Experts of a small language model: a variant of SOAP for the experts.
Below are experts of layer 8 (counted from 0) of a mixture-of-experts language model. Rows are named router (the router's row for the expert) and show model dimensions 64-127. Each number is 128 + 24 x the weight over its row's rms, rounded and kept within 0 to 255. Numbers have three digits each.
After each expert's rows: "comes before" lists some tokens at least twice as common just after its tokens as in all text. This comes from a sample of Wikipedia text that the model never trained on. Tokens count by the router's weight.

# expert 46
router:129144158161101154135161158100154167133121118158053133083119149150093149161119128095112078113119161126109195126140116127138150133134094088114140146140162098090172134122139158123135107148129126
comes before: ":", "\n", "-", "==\n", " information", " classification"

# expert 124
router:129105145100133141165123061141136103154119141112143151099147109115112097121081082126143136145156133105081125088157124120108116187146076128111081151123108108137144116122093138187133144142140112
comes before: " with", " the", " to", " of", " in", " between"

# expert 59
router:098117129130129136148105132151172161074108116143125132151112122101131112108125131133160128100138144139113130137116155125137084100104118152104141085128090085154100103123074147131129093146107149
comes before: ",", " (", "\n", " de", "\n\n", "a"

# expert 122
router:181099111096100130121095163148128121116159106153150117099128150169125110150109162136134170130142109096124071108144131098144106093167160134129102131126126117098106160104123140130134157129112120
comes before: " the", " ", " a", " his", " addition", " this"

# expert 102
router:155123080117095085111094148138122164127126093124145154104109166147132128133113163079154164125182109071130085089142152109168100101167158135093129140101155097112089151105123162152117130150118109
comes before: " ", "-", " the", " /", "',", "'\n"

# expert 48
router:151109109114145142098078142159112165126109118137109144111170122146109122191160156099157126155124111126098145101126119138140139107148125190127109152136130121110105132086131159157127120129133108
comes before: " |", " |\n", "1", ";", "–", ":"

# expert 55
router:133140106120123128120142140148112174090076110155155165092137130153167109158163105142091173106141135123132117114146123099133134121120168154138147121125098112108136156109114149185112135154117128
comes before: " be", " have", " not", " as", " been", "',"

# expert 35
router:146076152117128112112148142137117126120126100120094154121134143115119140172153145099139083133128122093102152111156091163137106081129107112139100128080141107095129096103117162156172150149133121
comes before: ":", " also", ";", " code", "(s", " office"

# expert 127
router:112126123135111064134140175133102121095125154154160127109167155129092149139105122089141135185166131143128110097108087105129153128157126120114166149153135133107114176126075164112118129113102107
comes before: " the", " a", " an", " two", " been", " his"

# expert 77
router:167135101101163129133135151145094133107130124173092159110154165156111077128142130108172110129141136128126134130160176129128165073146105115097143140132117105146126125095104162158120125113101146
comes before: ":", "|", " |", " \"", ".", " |\n"

# expert 8
router:152135120106124160100123146141154111128136102126132122135134146175127142131166133094136127102105106120112116160183170172160176150103182152110150064165142111113126159104154105137125104158140112
comes before: " of", " for", " election", " in", " district", "\n"

# expert 89
router:166122082088116100109108150145136148112142080128164146095130161148125133141148157104150158181172097094110092096146150116142140114150157154122145149098133099122097159109096155141133134132126093
comes before: " |", ".", "'s", "o", " |\n", "us"

# expert 56
router:106136158176103132139114171111171118113132102124132134138112137081116148123119115136139074116136155178146140165119109107135158131157158123117125075119116168140132139117132117129144137133111093
comes before: ",", ".", " (", "\n", " in", " and"

# expert 98
router:173128174130102073158120100130140147148172135086134080115155145133137098143143117137124113156128127149095104125128138131116143163109158158088090164108164139118129120128113136152089126153146103
comes before: " ", " Team", " Title", " Year", " Date", " No"

# expert 76
router:171130092098109088120125145143139148112139086148163141105123145160113118152130156093134160178174092077116075089161143119143129105166161153107147147097132104107088159106104159132119126131114094
comes before: " ", "-", " |", " —", " m", "In"

# expert 49
router:072099135117112085128141135123162115118133111142142108157122114160117092143127114140153123158099185127151134172169136088171113110145130105120098090147117106139117071129143109144156160129081084
comes before: ",", ".", "\n", ".\n\n", " (", " in"

# expert 81
router:154154155133125149154099138101132136160115106178140096133094169155124125099108141104141140144143109110156162136172097122140133125146138077131118101136098132099127137120164106096118107165095101
comes before: "-", ")", "age", "200", "198", "199"

# expert 1
router:157144163091144133080112143171139081116131152114154122105128088172121117100189087119133135099129113148056144098127132141152149149080104106130127108133151149142138148109096117105131106148129149
comes before: " by", " the", " to", " as", " a", " in"

# expert 60
router:130137150123123159135170117112119131171183169105122082144132145119131106142148121122115139103102148145140142102139098154136136160140154156083124156167112128152134137140141115162113102158126152
comes before: " ", " September", " June", " July", " October", " January"

# expert 109
router:122115139103112152170158138139138137146117165173111117132119125127091178134122143103169164151172123139120156116173156103145142141145114139138138146125112109075129125102101149124154088183143116
comes before: " of", ":", " was", " in", " is", " for"

# expert 83
router:176131100091101101119107144140142135100139109145165135091115137141115119171121153096134165177163102091105067086153138110153113106146149116130133141118152084122088183115117157125114132144116115
comes before: "-", " ", "|", "201", "202", "200"

# expert 32
router:165097137114100089108109153144118153120151128166191130096122131148105132126155116111147154115139111101104087106169129115133107091148175083123153143082153078122102152119124135134122147149146108
comes before: " |", " –", " in", "-", "\n", " was"

# expert 57
router:174125091103107087124104136151147142100141088153170139108124153165113117141134158095143163186171088083116059084159147114147128099161162141108135138096146101096089174107118157137122131133124094
comes before: " ", "-", " tick", " The", " In", " Department"

# expert 88
router:082134139165168127135108071144120144144122139092155140121170158118119132131130134133121120132114181128167124106145133098148148158148137137119117126147101110113134135139095078094168075104156122
comes before: " The", " He", "==", " In", " It", "In"

# expert 113
router:117138132088117093137133130123177151149129123159140100133087144135097130123151131180164097072115109130124172158154102108149081122070146105096146139146094199129126133133159099150150145097110118
comes before: " |", "–", ",", " |\n", ";", ")"

# expert 37
router:167128083102115085121113142137149138104135085140159142107124149158110119149128152099149163176177098081127064089163149110146127107157167153107145147098144103095094160095112158132125133128108098
comes before: ".", "-", ",", " was", " is", "f"

# expert 123
router:102123120124074129090127135153105091136103152137108135141119151096089124136186118087103137126145145126122132121131133157129145127150132124090124126115161123111156158164089141137165112175152105
comes before: " ", "==\n\n", " listing", " II", "==\n", "===\n"

# expert 16
router:114144125169143124141116127138112132125148116131095100109101148167135113126151108124144132132123139081097195138133118100149131111149124126134176175118150149082171165115144135147192107138104157
comes before: ":", " (", " /", " |", "–", ")\n"

# expert 103
router:160117143111117151117153121141130094098187119125119129113080122163141132137152152079175137086129159135140129107164171143108113154120111136163099147120082102152180106145137162123140138147115118
comes before: " of", " States", ".S", " side", " Kingdom", " Carolina"

# expert 95
router:106156141154154132135117150142120096150130142139087076104188116080155177104108150136113100133143117136105100121101115122133145161109116114131122121141134127134135078175129125089120106129108144
comes before: " the", " a", " his", " well", " an", " he"

# expert 116
router:167119092098113087124110140132146136114142083147160139102122144165114108147126162095144164171180099086123061096167149119146124101156157142108137147098153104094094158105112161138111135136121100
comes before: " ", "-", "1", "2", "0", ")"

# expert 10
router:175116077100122093113111134126149129097134101155157146098126152161118111153137158084148156164185090095133086089174155105145124106160163154117148138097141095099084163115105146140128126129122090
comes before: " |", "–", "|", "-", " to", "."

# expert 31
router:116135130146117101104130130151113109155155106154117130134130105170115141164118104139129159116144066113157120082171155135089135081154179132133121184090124101123140172109124140104120093125163118
comes before: "201", "-", "202", "200", "199", "198"

# expert 53
router:136108137100129094108095123135129141120135126099144096113127166147088141123113152135092118092157107153107123133171115165153126115119164155145122179110135104116123070097141145196138121115127112
comes before: " ", " +", " %", " —", " Votes", " ±%"

# expert 112
router:151071142157098097121115165109106102126130161114174108093095115111099101171122141167100149142169125143084085121138120086162097098159139164105115144147142094109120122090143144103169145139103119
comes before: " ", " United", " —", " USA", " Italy", " U"

# expert 105
router:136139124078129139104132126142122129115120099116098118129097139156113112094139122121134145162160110128126138095135138161116155092107165139087153146105162150109148162128120142185130110146082131
comes before: "-", "=", "|", " Genus", " Species", " Authority"

# expert 42
router:136108194127147151141100151116151145123156163104077132127127117126155161128140126132102084104154090137128122106130116151112110140136095056167097176088132139133147104164117087101137122147118104
comes before: " to", " a", " not", " by", " than", " used"

# expert 85
router:126132117100129112181074126130129101147159125103112128103086097130132071102163127123131177135150142139154123107111136111111098191150081137171101137113129133123147112120127167124123107124127124
comes before: " to", " by", " the", " in", " with", " from"

# expert 120
router:171116096103112088130111147149145141101135086145165142106121153170110120148124149102139164177158095084113047092168150109141122105162160145111133143102135107108095160101112153140126132129116097
comes before: " ", "-", "|", " —", "1", ")"

# expert 82
router:113146153152128103138110089109157094153118139159119124134117135150128158130071140086125143148116149127113102126128176140143147128115114123127158166117139088089115108112102152144133088177162117
comes before: " the", " his", "able", " its", " their", " this"

# expert 7
router:156093152124122122110075095151147110147095105120134097091093160143095154115150123116125104148165118128099130107135159124118134109139170142106113118107144108106124160103094137105142141161136099
comes before: " ", "\n", " League", ":", " Cup", " Championship"

# expert 64
router:115125106114121133093078124135151116097122096169142130138113141145103112140121125103127162109082130130139093096136167094121090127130136142133091118094127128131119101062124078131143099086126117
comes before: "1", "2", "0", "3", "4", "10"

# expert 39
router:113117095102131127108137173143148110153137118127136158188145155118097155117139154139187113119138142123133105121073116088138129123127143129137177147139158091080138144148104106147113101136102130
comes before: " the", " a", " his", " Representatives", " which", " example"

# expert 52
router:148170127117105123124146140152081132126117188095140085153147140143078114140104149098149098108093177101134127159175171078133139126107117133110157139139115120128118115125159113136130168109162088
comes before: "0", " |", "6", "9", "8", "5"

# expert 72
router:143087174082114071120152140134132133102146085121190105133128147144119102170093177140130158133143141109168135169141163109127127164164165120116131121083127145091114162152134182092131117144134127
comes before: " |", " is", " -", " (", " was", " |\n"

# expert 18
router:140127143108103115144122103138128124137124126167137094104117171088156154129116092117099116120140100106118121130152133108119151111097109113134167138161144080182082152123134162108144128124145119
comes before: " of", "\n", ",", " and", "\n\n", " who"

# expert 115
router:145171158115102126123124091164110088111157144135100102133103122136118131151116155117162156132119170140189134137140173132081097124099088140141171102131123111145151126137119080091124107105122108
comes before: "200", "201", "202", "199", "198", "197"

# expert 28
router:128134116135110128106153149135106134122142092150113140117119110142111110151098161134085161119136131096114106147143111152133093139128161174129140126126073119116136145139141154158091157097090140
comes before: " the", " be", " a", " make", " have", " take"

# expert 108
router:167124084125089080140105153143125130093132090149120152109138149169108102130139130092113160164185106105118073073171134122152138105167152142108126149135154113116090182099097131128132119123109103
comes before: " ", " |", "-", ")", "s", "'s"

# expert 62
router:120127198116143128104185095151107122146133152099124147109107111066143089158160118087098128141127103130171148157108173112121114140110129136135122158152138168128142118147104066115130113120139137
comes before: "==", "The", "===", "In", "See", "-"

# expert 80
router:152119128105105127102129136104132120132128108134147115091077148160142089157129154122131156182163090093118071093142144102146117103151178157092167163132153128088110141094107163141117113129121126
comes before: " |", ",", "–", ";", ".", " |\n"

# expert 97
router:108151151119098180126118144133103105176128135147078093110144095103094144126131161122137117099151153137104110125087123134134120123147109127154108145150104140129175105184135114140110120140094151
comes before: " the", " ", " a", " his", " this", " its"

# expert 9
router:138112113135166125085125092142153188113074145164095136145113121144158130175129146157096155155121093112133102126122102115135123158161127144123104136165109115120170116152114144147128133098130085
comes before: " was", " is", " he", " are", " had", " would"

# expert 111
router:101147183129152167157153097136135133153169192147124135140157161131135128124157113108097170111138092134140150149145143114128125172126116107108123136115158151140198119125121141152159144153132113
comes before: " in", " on", " as", " by", " at", " to"

# expert 38
router:111074098112155134116123096139158122108107141095155134129167134100119137152086126183120124130161135126103108109106156121135119142109169138144079096163102120107151129102132166129126092110095135
comes before: " and", " which", " but", " who", " with", " where"

# expert 121
router:172123090101116097119123143137139137123146087143160137097124150157108115153130163093142155166170096081130071079155144106149139099158160161115138151103137099095096164097105157129126133124113099
comes before: " |", ".", "-", "–", " –", " -"

# expert 6
router:143091090116130090110089137130118119102138103162164167105091159140138106141124134092148168158166123086129075075147134124155110116150146148093143146123125131128109134144114135107111130150123098
comes before: " ", "5", "6", "4", "7", "1"

# expert 86
router:162099090134120114119093118126082142107098099119153116101142131150132109140122136122115105138130136130165118122127158129160125117128168119097135123100160152095098106106097141122189152131108102
comes before: " The", " It", " In", " This", "==", " He"

# expert 43
router:134084124122115130143117146101173080129101089162155117093133101104125175138120086111125110082152101089119087130112137119110133121133143165093125138121146081185099098100114108129156157102174136
comes before: " of", ",", " and", " was", " in", ".\n\n"

# expert 125
router:165111116083102084130118152165124151129126095151112164148157169109144083175124135128144129122141113115124075115116147156126133110153163122113131119119118122096091108141149133120147137159085119
comes before: " ", " \"", " a", " list", " The", " American"

# expert 71
router:137140129089146092117127146138090119157144111172127108122145114117094098126162094114108133140124128112081130077118134093130148109146119123168108155105118118108155124150161154099118096161135119
comes before: " the", " ", " a", " least", ":", " ."

# expert 30
router:144108142152160112117139147135125137124163133151141144092135166160078109157175134106162109123144111141150110098189117142131113123116170148121094120107141108106082116120133148127105118144189175
comes before: "==\n", "==\n\n", " ==\n", "===\n", "===\n\n", " ==\n\n"

# expert 50
router:127136122115114095119133112131092111141095080129137133103092115138129102124154157085148119095127075125122067118148152152134112136171121163098128138111140094118091134146113162127106146141103136
comes before: " was", " is", " had", " has", " became", " would"

# expert 20
router:113131157131112119068093146184122103109126126118151118143128155162173084124146149101129178111100137154166102097161140109103126106169137125106117094131136065119113145095105123165090148133121113
comes before: "1", "2", "3", "0", "4", "200"

# expert 91
router:093141168115170099120157161137097110101121165139130166089126129106149145113142122123096124094139109176149138128138096113141125156110126120156163122119132128105154133140124112149108160131106143
comes before: " been", " a", " the", " be", " not", " to"

# expert 27
router:168133090109116096119110139136140144100147079135155147095128162157110127149127136106159157182171093088106057098173147113139117108141162149113148143100144109095107158102113169131110130134109105
comes before: " ", " |", " to", " was", "-", " is"

# expert 100
router:079114138106122116083115133158081134109105115128152174117142137128095076114087151117093137178162126126083110118132137111132108087108175145133163125126151113150109110095112160123129100141164158
comes before: " and", " which", " but", " or", " including", " a"

# expert 126
router:153143149106125142119094153107122123087094083146136126115121136134139128106143145116111164106119153118142132120140129141124147110153124109177119168159142080100126114104155125108158115137096105
comes before: "0", "1", "2", "3", "4", ")\n"

# expert 45
router:130085111135137138100130135150121133119125167153140121150152123185104103086108138093146151176131135112082131128123143160145110104136105111129142145119128105110143111120116166120206127132135144
comes before: " ", "000", "00", "500", "/a", " /"

# expert 2
router:132095116114111121135116097102174127139132121169112099124145165135127136141125162098111132117165101119130081107120122138160142107153153115091127141131157120087152147150100158098141120137099109
comes before: " ", " |", "0", "1", "aged", "4"

# expert 3
router:162112161123074102130133144187114156188126123124103121083125158164154110131113161133129148133140141191100124104127098103154128070096123135092130127133127139122146138102129121103110110155150123
comes before: "–", ".", " ft", ")", "1", "6"

# expert 13
router:092112196120144181119102127100146095108159148117137124102095138062152105112148111113129114088156128169124133090117129117116154153130089134075112124128126175141157103128126110139109158145111102
comes before: " to", " the", " a", " in", " his", " on"

# expert 36
router:169125086111102089129109140143150148108139083152156145104118153167105109149132150094143166171167097085119060083158147113148124101166158149108140144096138109096086161103118149132115135127113096
comes before: " |", ",", "-", ".", "|", "°"

# expert 90
router:160112149159121148154134102135094083153124117156136099071121137147090133138116118133165153093110188129117160112139162106108163088166143142097151148108150132132113104107152132128116145098128148
comes before: "1", "2", "3", " |", "0", "4"

# expert 99
router:175124097108108092123116153145158149094139079147164138100130154162096122149136145107145163172165094086122067099169146118136123103156154150098133146097148109085089160097108159145121117140103099
comes before: " |", ";", "\n", ":", ")", "s"

# expert 47
router:164104073093121085104116135134147151104149077145167146108132140151098129145124148090158158185166097082106083089160150110118134100148149132114126136102140100098094161114110171143126135132103105
comes before: " ", ".", " and", " but", "000", " which"

# expert 74
router:130111175140094139108103175110103159116153122125153135125148109095140112152129125119109063117122095127105144123135125171120128138123126101118101132107118082104136124147132115148130096151099127
comes before: " ", " a", " an", " also", " located", " one"